Experts of a small language model: 10 layers, 6 picks a token.
Below are experts of layer 6 (counted from 0) of a mixture-of-experts language model. Rows are named router (the router's row for the expert), gate (a neuron's input weights, with its number), up (a neuron's input weights, with its number) and show model dimensions 0-223. Each number is 50 + 15 x the weight over its row's rms, rounded and kept within 0 to 99.
After each expert's rows: a language model's description of what the expert responds to. This comes from a sample of Wikipedia text that the model never trained on.

# expert 6
router:49 39 46 46 28 40 78 51 47 26 66 17 54 92 57 43 53 28 45 56 54 61 24 96 52 32 50 48 22 58 66 34 51 44 64 55 63 23 40 49 59 71 58 52 42 38 64 53 51 54 47 36 53 54 48 39 69 83 32 39 31 70 69 56 27 91 40 50 37 60 40 38 77 46 47 44 69 33 57 47 23 51 47 56 52 45 48 27 50 60 41 49 51 59 21 58 23 62 34 33 42 61 50 47 61 57 45 49 46 38 65 31 93 46 34 51 56 56 68 51 42 82 33 33 22 40 42 51 65 55 39 44 91 36 45 50 59 68 55 49 30 51 42 46 38 66 78 46 56 59 55 35 57 25 42 26 73 38 48 51 51 54 49 81 48 46 43 67 45 63 73 24 30 55 35 41 43 48 48 41 37 39 44 50 44 66 22 44 78 57 52 49 50 45 76 37 59 75 66 41 56 63 68 58 40 55 23 55 69 41 66 49 64 61 57 30 89 55 47 57 57 70 55 61
gate1:86 25 54 38 46 69 54 49 36 61 32 47 54 60 75 53 68 73 39 41 56 50 50 49 30 59 72 10 30 60 37 73 54 40 48 39 50 54 49 44 45 38 51 67 45 50 69 60 54 57 42 54 43 84 50 53 29 74 33 59 55 56 54 46 34 34 67 60 45 51 67 38 44 59 81 44 33 35 13 45 72 41 33 53 39 77 61 49 56 44 78 66 62 54 66 24 38 38 23 59 38 35 63 47 62 68 44 54 57 59 50 28 43 55 58 50 41 59 59 34 51 34 47 51 62 58 51 52 72 30 52 53 56 39 52 66 74 53 55 89 54 09 73 37 64 42 52 27 51 33 45 60 25 39 76 56 37 50 54 81 44 62 41 82 26 35 53 68 41 51 41 46 31 80 29 65 69 60 48 41 45 29 55 42 26 51 49 44 23 29 46 52 25 22 57 48 46 71 39 23 43 46 67 63 17 47 44 61 29 60 65 28 36 40 65 33 74 46 35 70 44 46 69 49
up1:27 75 66 63 56 41 24 63 41 19 51 54 61 64 38 64 20 19 37 57 41 45 45 52 62 48 63 80 52 51 45 53 49 62 48 70 36 37 59 30 44 34 54 37 43 42 57 31 61 57 40 52 54 64 61 44 46 54 50 60 64 67 55 45 69 53 45 39 44 37 43 54 35 31 50 55 50 30 77 65 42 89 62 73 67 43 52 62 66 54 64 41 51 43 47 26 63 49 58 73 43 49 54 48 51 55 77 54 21 66 61 56 60 58 42 19 64 62 48 58 43 48 67 68 16 36 48 75 48 66 39 46 31 33 34 40 39 52 37 05 58 68 23 53 40 70 63 65 73 59 71 48 73 36 08 56 40 61 75 36 50 56 52 48 74 45 55 36 32 78 53 58 36 54 57 16 34 29 66 48 70 53 36 49 73 60 52 43 47 59 40 62 65 39 54 68 37 55 41 71 80 57 64 47 61 61 45 55 44 66 11 68 30 51 11 62 52 57 64 28 80 46 43 56
It responds to: Math and numeric symbols

# expert 7
router:63 51 76 49 43 43 42 51 52 48 68 01 55 68 33 42 56 32 40 50 48 35 40 66 56 77 39 62 12 42 60 32 56 41 30 20 49 46 55 55 39 56 60 27 50 40 48 52 39 27 44 57 60 48 41 56 65 60 66 57 41 72 63 97 46 51 57 47 74 44 50 60 52 62 53 40 74 48 57 53 30 91 51 03 34 38 52 54 43 67 49 61 56 49 33 56 35 50 63 33 36 51 45 62 71 74 13 20 62 87 43 69 67 54 51 48 57 35 22 33 55 56 51 59 43 24 56 57 58 36 56 14 81 60 57 42 56 56 65 52 51 59 34 50 36 34 41 38 40 48 56 52 58 41 40 39 61 42 70 52 52 42 16 52 59 83 54 57 42 27 55 45 53 26 38 48 38 50 69 44 49 57 28 65 65 52 50 56 68 30 79 73 45 47 42 33 51 42 38 80 71 60 70 53 79 30 38 60 45 68 54 60 55 58 48 62 77 62 49 56 66 54 37 36
gate1:41 50 53 63 79 61 60 56 54 53 43 46 57 46 60 69 46 38 64 76 53 56 48 33 60 27 75 58 56 63 60 35 46 34 72 41 32 60 46 61 27 61 56 59 54 35 56 60 47 43 53 44 55 49 51 69 63 43 54 47 56 30 53 63 77 28 51 09 66 40 32 59 62 64 29 40 62 59 52 74 30 59 43 30 66 28 59 16 31 20 58 37 65 18 66 09 37 45 44 48 74 43 70 57 70 52 48 54 53 63 71 50 66 57 42 68 72 32 52 42 37 31 32 38 36 50 44 56 37 89 57 54 54 48 24 54 53 53 72 47 67 70 77 56 40 53 25 59 50 30 46 52 74 58 65 36 58 46 61 29 34 43 70 32 34 50 69 20 43 55 71 60 30 50 41 36 60 87 54 55 66 52 80 25 72 49 75 53 55 48 53 35 49 48 57 45 50 37 55 58 38 46 72 62 53 87 67 27 37 32 19 44 40 36 40 55 38 34 59 48 37 38 29 76
up1:29 54 74 63 59 38 40 48 77 56 59 31 34 57 60 39 46 32 40 73 61 89 48 72 67 28 58 64 47 71 57 58 63 43 51 48 44 53 41 34 54 41 27 50 53 46 56 37 44 44 49 60 49 65 59 53 62 14 62 60 68 58 67 66 72 40 70 10 61 37 45 39 45 50 27 39 50 76 62 74 20 60 19 35 58 31 59 18 34 23 38 21 67 24 59 26 61 37 50 34 50 27 70 63 50 41 36 44 80 63 70 56 53 54 36 51 55 39 49 52 30 59 31 53 39 61 37 69 47 63 63 54 57 39 27 33 53 57 38 53 47 55 80 48 39 24 21 39 68 46 21 79 54 62 56 39 61 44 58 46 22 38 71 56 50 57 59 51 46 65 71 38 43 65 54 29 59 71 49 44 73 50 71 36 74 48 57 36 82 36 46 61 45 66 49 39 39 53 61 57 46 49 54 51 59 42 58 52 37 50 09 33 57 64 37 76 54 71 56 50 18 46 42 68
It responds to: Digits in numbers

# expert 10
router:31 58 52 38 47 74 57 43 27 68 55 54 61 43 40 49 50 48 49 53 47 46 70 50 53 45 35 70 46 53 35 55 65 55 45 42 48 47 51 29 58 51 46 60 33 39 54 68 77 37 45 17 60 49 27 32 64 62 61 57 32 54 28 48 60 63 53 86 50 36 12 47 59 47 41 64 63 35 60 88 47 78 47 40 35 19 53 37 58 64 44 53 73 60 55 58 43 39 37 49 64 73 50 74 65 70 61 58 61 30 19 30 13 69 60 43 61 53 68 27 54 80 42 56 88 42 31 54 59 63 51 58 43 50 62 39 56 57 52 57 45 35 73 62 52 61 55 46 47 41 69 54 61 20 58 56 71 46 36 73 35 33 67 56 41 38 44 41 45 50 45 55 43 19 25 77 46 54 85 15 28 32 40 30 57 71 47 40 67 65 49 49 64 66 46 43 37 83 41 48 62 68 49 09 55 56 57 73 60 57 60 62 53 20 51 57 71 45 67 20 77 54 39 47
gate0:78 44 50 45 47 62 53 33 46 46 55 64 34 50 53 53 68 51 34 82 78 50 46 29 40 34 67 54 46 37 34 51 63 51 51 37 57 31 47 62 65 53 36 24 60 36 38 61 42 55 48 56 69 81 57 33 53 62 59 53 54 32 55 14 64 73 53 63 59 48 69 48 58 51 32 52 39 63 76 56 33 63 70 72 43 64 66 61 80 54 51 59 48 54 63 44 74 30 47 53 55 66 22 41 46 59 48 55 41 68 70 27 44 65 32 89 50 42 59 48 75 65 50 73 51 55 57 44 56 58 74 52 62 61 53 53 57 67 34 29 59 21 45 65 92 84 71 98 56 22 53 57 69 26 44 63 36 53 66 40 28 46 80 50 63 57 35 66 30 68 40 69 38 40 31 42 29 63 70 81 77 55 44 46 60 66 64 55 53 59 32 55 22 65 54 35 38 65 47 39 57 54 21 38 18 60 45 70 58 44 55 57 55 45 44 61 51 71 46 26 37 43 46 60
up0:83 53 68 43 35 60 73 53 54 43 45 35 16 27 60 65 31 27 40 40 86 31 38 49 20 23 55 63 53 49 70 81 65 34 50 40 54 40 75 44 45 46 56 46 46 71 25 69 51 43 34 43 41 40 60 41 52 38 68 52 54 25 56 81 38 46 48 30 60 57 50 37 48 58 73 45 44 75 73 42 50 33 51 39 48 50 58 38 54 66 50 54 78 48 75 31 48 37 24 59 35 74 53 42 46 65 46 42 53 34 79 08 44 47 73 50 51 60 05 59 48 36 62 74 44 32 36 32 40 67 69 71 59 35 64 42 62 73 46 68 62 41 51 60 47 38 62 59 39 47 51 49 53 24 47 60 69 62 57 33 77 58 08 42 32 34 54 82 55 54 81 42 46 28 34 38 51 47 64 42 50 44 65 63 40 46 53 43 41 72 59 86 64 44 52 32 49 53 56 59 50 60 55 35 47 63 50 69 42 50 81 42 38 56 55 71 39 51 71 49 51 52 79 44
It responds to: Clause-linking conjunctions

# expert 18
router:47 42 64 46 31 61 53 91 41 33 53 39 29 62 23 41 39 59 35 67 39 55 39 79 35 71 40 54 45 56 53 60 43 22 68 72 40 42 52 56 42 33 19 48 51 53 53 54 42 46 52 64 33 64 57 11 53 56 79 77 43 60 46 45 58 45 39 35 63 55 29 79 54 65 47 47 35 57 69 48 60 50 68 54 63 60 55 37 62 57 30 49 41 43 48 53 54 39 78 58 34 43 46 17 52 71 19 44 43 79 57 36 51 56 40 38 41 54 67 54 40 35 49 18 63 23 45 61 49 25 56 21 38 40 49 50 84 31 64 55 71 67 30 66 34 55 54 41 55 64 32 49 45 52 45 47 49 18 59 39 69 83 71 39 65 52 54 62 66 28 50 44 32 82 27 48 29 68 54 48 63 43 69 64 62 44 36 37 68 74 62 50 57 66 38 39 53 82 44 57 45 72 61 79 20 36 35 42 40 19 40 68 53 71 43 62 35 67 45 72 51 69 63 56
gate1:28 55 35 41 62 63 58 29 57 45 61 25 53 27 59 15 69 67 53 55 64 44 52 35 40 26 44 18 59 87 70 51 43 35 63 44 52 43 74 66 39 48 51 48 53 59 56 67 67 58 41 66 62 27 75 39 50 73 37 32 43 38 35 26 47 09 33 33 69 63 46 49 54 52 63 46 36 48 32 53 05 26 40 33 35 64 79 35 61 47 59 36 62 57 51 59 56 47 44 45 75 40 41 50 42 43 52 54 59 45 48 53 48 62 63 57 62 49 49 53 65 51 50 64 20 46 70 31 18 45 30 60 41 67 40 14 50 58 69 59 64 30 34 69 58 41 46 45 43 29 46 42 59 43 34 73 83 43 49 33 74 52 32 64 34 34 56 51 33 57 50 36 45 43 56 29 69 59 39 45 24 68 36 58 54 54 64 46 81 24 54 43 54 49 44 77 45 42 44 40 46 38 20 71 47 26 62 47 55 51 78 18 68 54 31 41 55 19 72 54 44 70 55 37
up1:45 50 79 55 39 45 64 44 61 35 75 42 38 53 51 14 53 53 26 65 45 63 52 65 26 34 35 38 38 74 60 61 23 09 79 71 46 42 48 49 31 31 44 60 60 72 47 62 45 25 56 52 27 71 48 46 56 60 68 54 45 55 89 39 43 17 30 39 61 54 69 50 80 42 33 44 30 57 54 51 37 47 43 50 48 78 87 20 83 28 45 54 63 78 50 61 52 50 62 47 44 51 34 63 48 39 29 40 56 50 75 36 60 67 74 51 60 46 56 46 53 35 37 58 57 62 62 34 42 52 66 29 50 39 25 40 47 51 67 47 80 34 20 61 65 60 39 48 47 42 33 50 70 49 25 61 49 14 56 41 47 76 53 60 37 48 54 52 20 32 69 37 54 55 43 45 66 52 47 53 35 65 50 78 44 49 37 52 48 21 52 70 63 26 36 37 66 44 35 73 51 63 45 77 46 55 46 51 76 47 80 53 39 61 52 48 29 46 32 52 31 63 63 63
It responds to: Infobox and citation punctuation

# expert 3
router:28 65 85 70 35 45 53 46 28 93 64 49 57 71 44 63 75 47 43 38 60 65 58 49 40 23 06 50 36 52 39 27 50 96 34 35 38 61 56 02 42 26 45 46 42 45 38 62 65 54 47 21 46 74 24 46 61 45 55 53 43 68 38 62 44 54 28 52 53 45 72 31 54 50 54 71 56 36 57 44 33 48 45 49 44 23 38 48 61 47 37 61 85 74 56 67 55 33 25 66 78 39 47 62 66 43 65 42 54 46 41 66 27 48 21 33 46 64 48 40 58 57 43 55 90 70 29 40 53 67 33 64 39 52 66 29 51 44 43 25 64 51 63 51 44 29 51 36 42 69 53 66 47 31 39 64 59 37 41 56 54 46 36 49 42 34 63 44 53 68 55 48 66 22 24 39 37 65 50 58 29 25 20 18 52 60 63 40 57 61 43 50 42 68 36 40 47 61 46 51 56 52 63 27 41 54 63 58 42 72 41 67 50 53 45 58 57 54 55 22 46 67 66 47
gate1:29 48 43 48 43 39 37 40 76 63 59 62 22 47 58 53 34 58 18 61 68 64 24 47 36 52 59 66 46 54 44 65 26 39 38 99 74 35 39 45 52 48 29 43 36 53 54 57 50 47 65 53 56 58 50 42 45 64 40 40 37 50 59 41 74 67 50 33 62 63 63 58 57 57 30 11 32 37 53 33 72 35 55 36 63 40 56 65 57 56 50 64 24 58 41 57 54 46 71 54 57 37 64 34 52 42 28 53 49 68 51 42 41 50 46 57 19 35 75 52 30 40 60 34 59 69 57 55 53 32 58 20 24 48 25 68 58 24 51 80 54 53 48 60 45 58 17 46 27 30 47 44 51 66 23 49 58 45 37 49 74 62 61 71 47 54 27 69 30 20 39 81 48 52 65 51 63 34 18 21 36 76 64 94 34 50 29 59 84 43 45 29 45 28 44 46 49 46 45 68 57 39 51 49 32 73 56 67 36 57 42 42 41 39 47 33 27 56 40 53 59 47 47 28
up1:52 61 58 53 64 46 50 80 61 58 50 33 46 40 69 63 38 31 59 61 28 42 47 37 59 34 74 53 36 53 48 46 55 41 45 35 43 52 56 69 67 41 57 66 74 49 47 50 75 27 61 24 61 37 63 33 29 85 42 27 29 67 65 52 49 45 67 40 74 75 44 37 54 78 60 65 41 37 38 66 37 59 42 52 55 47 11 41 35 65 30 35 60 65 56 40 40 45 40 51 42 87 54 62 70 50 72 40 69 25 43 31 63 47 51 30 35 58 51 53 23 65 39 57 22 31 32 59 21 60 70 31 45 36 68 41 70 54 56 31 42 54 62 30 38 48 77 38 41 54 42 38 56 56 66 76 56 28 37 19 49 49 21 34 54 42 59 41 43 42 36 34 30 34 69 54 44 32 70 41 86 63 46 35 22 40 29 71 43 71 52 51 42 49 52 66 79 61 39 71 42 34 26 24 65 57 34 91 54 54 53 50 64 38 69 52 49 50 71 56 41 49 42 49
It responds to: Clause and list joiners